config.toml
num_hidden_layers = 10
hidden_size = 448
n_experts = 16
experts_per_token = 1
d_expert = 320
d_shared_expert = 320
hidden_act = "swiglu"
moe_layers = [1, 3, 5, 7, 9]
router_score = "sigmoid"
normalize_top_k = false
routed_scale = 2.0
balance_loss = 0.0043
balance_bias = false
router_bias = true
scale_expert_input = true
init_std_router = 0.0225
lr_router = 0.000528
num_attention_heads = 7
num_key_value_heads = 1
head_dim = 64
vocab_size = 8192
norm = "rmsnorm"
norm_place = "pre"
norm_eps = 1e-05
positions = "rope"
rope_theta = 10000.0
rope_fraction = 1.0
qk_norm = true
attn_scale = 0.125
tie_word_embeddings = false
parallel_block = false
init = "uniform"
init_std_qkv = 0.015
init_std_o = 0.00335
init_std_up = 0.015
init_std_down = 0.00335
init_out_by_depth = true
optimizer = "adamw"
learning_rate = 0.000859
beta1 = 0.95
beta2 = 0.99
weight_decay = 0.23
lr_head = 0.00313
warmup_steps = 390
schedule = "wsd"
decay_fraction = 1.0
decay_shape = "linear"
final_lr_fraction = 0.0
batch_tokens = [32768, 65536]
max_seq_len = 1024
doc_mask = true
train_tokens = 333100000
max_steps = 7208
dataset = "wikipedia_en"
Below are experts of layer 3 (counted from 0) of a mixture-of-experts language model. Rows are named gate (a neuron's input weights, with its number), up (a neuron's input weights, with its number) and show model dimensions 224-279. Each number is 500 + 50 x the weight over its row's rms, rounded and kept within 0 to 999. Numbers have three digits each.
Before each expert's rows: "gets" lists some tokens that make up at least twice as much of what it gets as of all text. This comes from a sample of Wikipedia text that the model never trained on. Tokens count by the router's weight.

# expert 0
gets: "\n", ": ", "|", "(", "–", ")"
gate0:477539517524507491534464546484551461529475518543479571424526493509546416538412508415514441537487515563551436536609483518548478537447559524498472519456551502484448570590
up0:533504578439580459490527532493450553552541449425474475477576553445547501447499499440448584503500478498468587530521518675399453601516476539464521499564533431504510543491
gate1:504560455541441470540537535501530488502493504527494403535490511418479481528418527503467470521545462507534583534509541515567550478474464549518412455420466516391543583548
up1:546585450523539495398565490471500465447450567497472374621434495406543451472398516522513475522457520566547515499415516535647484413528448534551454515492474478425495595606
gate2:547472443506436541387494542487567514482547519564399561398510431553528473511471566381482454536574468427491562490525531475517459508544531481422433397500589580531525543553
up2:547537493525548475453532569464509479540500505497466525531473421454488580557586458512537465530551564470488482478581487490589416551481483521436584510501533531511512553420
gate3:519450524494556346530546527534581472474520486461517472543445420426453487500561551468522535463589477506514485515590511472504449453560479522467496499476531543514511559467
up3:525463479523424544405489546417446362499537481480473515442425565580528516429511443422471502552506444443468553450419497486495457607459484458473548505478510486482457473521
gate4:617479505486403570565488545522466422483536419484557516573340529530532555428522474492496449524463581530577538436552475449469534459463614534415520562440497517531444487475
up4:480463500503467415435488544439521458508479482512574523527539461444524460558452442435434552538618543472528578491478467417523545538491455539514482514492523455484516447535
gate5:543480509438456483520499467541478420468578491486533512423551501440382417477527535520557563412449533471477451493528502470401527510532500525556533536553490500468522452554
up5:496404436495445588427544521540478482516394467444601513560492550440522408542526499481575480537542504493554561542490489548537489446520536524434455430558453530485558529496
gate6:520464449479495512523414450520482405477455431446452516484491535452427387431608492555520442475443457419509493511531467462476571522483509476522613508411532596466497502505
up6:510522504511560466546499500498537539404586511441605481468477412479464513430465477525517531656507474462480584509538517569450468537549484500490504505422478513560462514477
gate7:522532567448459493511427538557479582487537474440507551405544578498438454440466368545467501560498625519456520457381518451524440486484550485538591550416484474605452547462
up7:530569563499548503625545423422533432509541613506522459514434453417586531519496484488519404536455468524472459471555429497502537528479461512474526479449487532519456523518
gate8:489428608534505409497467540571517565469475493465474552572510438569484513553473619452501412502476529423476455518464469424498457518452571482389541537533539547606508549547
up8:547569469458487543452421470513545478389501444617463391549500488395499528596527446488469500398526509490458458455530517503525544532485509537474551472600491567421470546533
gate9:513440560517537489480554542413551513411567477355497429542458491521560470549463605530492465485470496547497479497507485576503462588516463557483544462565512444541478569420
up9:563485487496521526551518479531478557591608535567483545503538497456469526511548461507507621521522528520505507491595529508477479528573478545455516366551538476420562464456
gate10:402481486490401485539507505438473629472431473539585563477488489531508478474498611491550476520482517450447634545482552415515422504431535499481537483509494544536487555435
up10:490473555537567505571488477464567501554490627457442470552515538494519553510438487606505449499522449495504410523499502498470526496450441437476510434527380489417445447508
gate11:485503610506472384548470562555508468540492458497501480461554480521437468555480566532632510517496510545437500520467431479513456475472441474531576488553526467454444501423
up11:497477457418481436598403501534559463486545530542452523403573484601470502644428500400427484508476473502481563402504478503514520551503444505585535540529508498476460593438
gate12:499393612500461581418512495511536617491565504437428442478502515465474502473446452503410512429404554510573639517583529533487439456500460495429500525536558467502507479470
up12:504545423548548429498532547490440524473594360484494498515463549523469566471483548491551552468507443539505498440417492541557396452500581486466540485500489505625471571503
gate13:503426487413436417525512548533490507590499447466505508450450562509513497492451581375538472546489419469547490568494544519465441437549368452517550539518461512465454426519
up13:509374479491486478468453487444398449533570509541420521480482512652479543409485512508471542474550485517478535521531523544452458352461491556467477500564566507544468382485
gate14:490486528532419493526505520493450522496455558427496554532508542493504536457503467484534494487575492482473519584543535560401375509540491559530475499425499444458494505536
up14:501473469492443471581480495497427497554456541428448599459469517482503493487450451473497549501462464593488593504471522475394444437535503522551426419517475436494518508566
gate15:517560522418371557569564437488536494528510536433513508546541521472593506410399421466411422451444563504581465479610554607561487515491564516490471514495541508594445481457
up15:458487514451473526513423497472533469452490571556513524497463614543547531504505438458527521498377484504591521559571464449534521533470580550490435464507498478450406536542

# expert 10
gets: ".", ", ", ". ", "; ", "201", "0"
gate0:460578466535550567512470495473551384476535485464533480607528432496447483417532383541614561469563483487603460488559537526540599420516469497429565533466614485481493471545
up0:500573506514544494553506467462524498434472521427538559580529453541528427479441449556469497536431447484475445448448570430473497564439563457540570561504607413442464452538
gate1:486538493513497546532498489488573529491510542497516473459526568468459491512427537502482416640534483560559520418568441456527484600494500480484445494528489545429467505460
up1:449508523487486562500470465466514492476524521481483476621488611435542525522439444553523428585554514602540554500455412552563460496490530514500591502443522555524541471461
gate2:583392562475539451525513481488557484508479605503504517452503453453514501515554568502515566528526468471473492485434445528460593461516466490575494498519470408467459550502
up2:493494572478471412432410406539535442502550549484537459472517474462529545508545519456491569404543469495558496508460521490455463408475477528508476444559532432509448558468
gate3:520457531510513424502512504441490469512490492539536519493522604472520537454523479426615415519438525516447490433496438445522533554457555537552397448555500526499539457463
up3:514566448503442471462507480486511580493479552548443488481463429525480470470542499595478581516560465470477495584500499559419471469517451463508613542529438414565446535604
gate4:502549476536377558513597466470458466512410525484477493502473504561504480545451551490457510392403452498544519544523520528492495543507567460541461541484508573538525450515
up4:544482536454507426545493588572503547561638451526513527501573528528475580439567451523486488512550553530565481498535450439493488480467501556466406528482526416465481544557
gate5:465483620543533453514466494508489444480395473561466560500575540603507396541464607507571550522527504498548531497474460542545518397558504524461472500532518444593500538526
up5:473490444473414554578542454473639545460471507454559522461544510494456517473378387434482471539496533544504518446535512446497518478447444453551418512457575459464524541449
gate6:424448536499482465522456541497532499545506563427525432429522380523450459544525458610483529531509494527410538492461643514406592493497426469531444524496533462443506404499
up6:495505586621569559529479537509565451545515523506493403497513426502484428525490502521603484473463453584500525466535568566449526537491463521497426525448609477519504515566
gate7:573586551512559551490508507591534524500556454530342505500530392457445448518538523463534486481551506371524502599568610462535485630491420508398552632512519565442528487512
up7:522491437575511540527490424421449513432377498482464482549575445498523506479500551454478511466460447446510534489459480505520486447507481592487368497495451501446504526578
gate8:540478505499392460577532489478545430455500479510540604356428539460471381520496433512461493516520575519461479493524494423441483456522528526559446423480534491479483646533
up8:482496472537529460554635478589438481530451487594520554498489599463551565591463521513619457511535541501563442554500530449482508440581490535539453484602533491514541515491
gate9:451534533438507429502542499530449517512495504422572488432369500542476478507535421498498612454564452464481573445485545535482501495398452511513526512561544414437450482648
up9:665490461517517428457424533505474582445477485517457405577536472471566532490513533478447483597547510516560399519527490540493412483590535517504533506365557566474582551360
gate10:549540489487643557409584438632505455470534487524468566556534525555522453434541562494542584578463536519590526530478534459530389484495577466449512466458525515584443491448
up10:536513522544519538481519486498554505495536535509518471581510447502534483531517516483582473503540454500482466526402597559471479472473540539511522505565526582532523473485
gate11:454479489619540418421494463559488455489513467513521570491511566442550464499459452512519612496475525472529537513559546455464507452514563532501417473521590348489517497519
up11:464482582599532534426474490424458462588503619485467522530494504469508431456525535473480527521418461507502520486463454428495405448498479422505552482525520516523526476516
gate12:515504421548514483490600398531466561536451506512474404497546587502506445507473420633507537403504532476556495539492500499537503458449503489538540498442442577443427498475
up12:477592466543461481402576484466489563495467534477502453645564558422561399475484506545530543485585469522533525424463416523548532438454447551532444500439487504533482546538
gate13:470456460483515443474478423472523495492442514506534499488464463522568520532457580605451448472523541444602498503546564529578530461456456516533402567525536477489460529501
up13:428554512570450588411431606476579505489584511499454423505439561497444587522465478460498430595538404476473574493512535427446489577534576490481459516470394516469505449533
gate14:453532532450504412445579485512413415571463578596524532473419423485466562570524453547438470443379498476463504533404464478516519477450556466579495519491452388481455519516
up14:490524538505478510524568418505455474511481514442561479540460493565445482490547469472562436422477500435564524462482583488530572584426502546500513506514471520456432479490
gate15:560466488473449579487542515522466561500575607494420379499492458472533516472577479615607556478398517507541477549501390528509490555502532424460493475425491479463519476422
up15:507555514494430515524401565542489551505550438497510525454511475519475484496470483558502565445395477513426533451486498469478488527488457462514472478429474540474520532443

# expert 11
gets: "of ", ", ", "the ", ". ", " ", "was "
gate0:568498449546457507578509502522515534491513559509468591494466507463467411450463467571472558450481474531549534463477536449410554491508534508544494486569418415551484529545
up0:471516487527513480479556500463468587400466523500444506555518463612488540467500445520458402530499484504439504463487535513558463442462489474435507527348557493550482420477
gate1:522522453524488446530422538500539550459515574542537460548517516456509469512504443558466473463566463567523480415519483535423550409429444458548517473533548505441463503481
up1:537510491525535457544486484527543522458443483553532411446550476459431444491522439371447500515494536522420622415513482496522414577510458508598466449581413572487540537458
gate2:526580528514480529513559483585503565488453497514426489548453494425489457475462504530524456481478394449581437493536467507554557460463522456488482611551557483484523476510
up2:480507502558444471482534514507517585413510515522455424554563530435583462457446565424504547511548568452455418503541451593504439508425484491455447467476584570584546511559
gate3:513397495511480556613475536536487484516528421600563427590462544506498485586545480488560498471462491525522442546531489347579461460505483543490490448515485438517451396396
up3:468378538463492587580464510535527497409493559548440419558552411494482547464554415504445439517490543521590472591483534470490510418500477532373490464374462554590569608448
gate4:468468471454466502479520483460588566473514418542530526558494448520474476567478466580539559554468559498517574494548538475480469516498509471578538589539514539521459462504
up4:538549494409441535529495489524522517457462476560491464453502531688457486498597469500434400432483522542555538424516565462591532457525553489563458569536473539525468481542
gate5:558544559505573457506537509573513428419444539604494521489478541545542446423482515506504467498536503438587430472539459519507492448472543452590459444612544540474493496552
up5:496488447462502410489498434430513423466526500478560505491492506454535509533485530466462504485534521587434637580511526366542563594509430486526486548468499478478508502525
gate6:510466588471473449425462547514608452490506569561448528487471484459510422405503565532526525468489420488440615533471471514614471519432488471483587501417453530476465585538
up6:546418490487449535448527460424561534593528524509527507429444457529510562483586454494544572516532555455480489492504384475587509517500486443465492474504557519530494488485
gate7:515558502479557625451478565450501612484516527569475468486499553547516543628554514529467524565458436554538489416509533448540534452416403468468587518476494547531510534559
up7:460569459488432380465501457560526470533449461475460500550524519482515467492473427488519545411526522447534589506502432514434417491533521559592428488516504542451498441524
gate8:496598423514546537561504575369472563429472472581493497422449401489521483471469425469507527490468505567497505522589487541489581494441498489571468493463519432534481566521
up8:497475536429528536526532486572445488591490517437541529467483467498501495534473540454429486569439607499518536508461456572487508520529423500557426545384415555496507519512
gate9:444500598501402450493485495605509438464505432549492485492504522515619483522419507541530550448466609494428432524502480530461528525463457491450411507503525439409478427529
up9:529490510532518523505508554478563496541541605488553590451441559525547447446545443430523452546538474581555460538461445511523477467520424504655599548599412555467497432419
gate10:584478572469485486510480517578470511520428525521529473481529520451539424470458520503479500519444513492450538416470468531527513473464424496516515508504500651584493594419
up10:478511461495559502467447534488507518534453501540526452511534511456454465532588482506573560489493486543451454517478491529541649505538397474482526533509483522561523588545
gate11:600534438594559398473529453503454564645521532509425495531547528429571411445513474485534457494517492567545482535508422511461440439524557513584511506492466480508513500523
up11:508586475542526568518432451533451491490520537388496435516592496436564383460509473413463406588543473504520450462555438542414544565514476539575476512446521486491501445508
gate12:476466457432542534653530518461536440502470529503477539477508498515502619510535450438535539531419446538506432544489567483501507507517411538412523529463558467353537593497
up12:506475504550524534439477465522436555438551440565529484455486590537427422501500505576547516500533463493508503522493386518538497446528519480623478494539573501434526517633
gate13:496535482465499466430546495464501515524584444572474415451354534446512453598552502523544556624497431517512554498480443453480468541594508497530441447383463478474523557539
up13:576462527495485509508555469493492638570489486466528571429426499590399520516595459551490569528565496586442457443508497454483499416527417448431496509401513538480511484479
gate14:505394550578448450518501555533498494594567562494518446432554584524473466539463536475482561487596492602434473482444469477383549413484550504493457531602472502457507491413
up14:514475529576500582563559399483544494565436479494447477471492477501514571504545465463458523465478491509397478500532558463484564527495443467490568475448496518466517531540
gate15:447448511514496546495500530600411455467563496467510515480534463490433389546523514452414526548438500447472456532523469557490486451441514552608400508556648519622513428487
up15:501536501453509480549593475491529519602506501521443461547510463498535552483450448553450558477455523558507583523391487506587447633460389490453527483426464382485531541485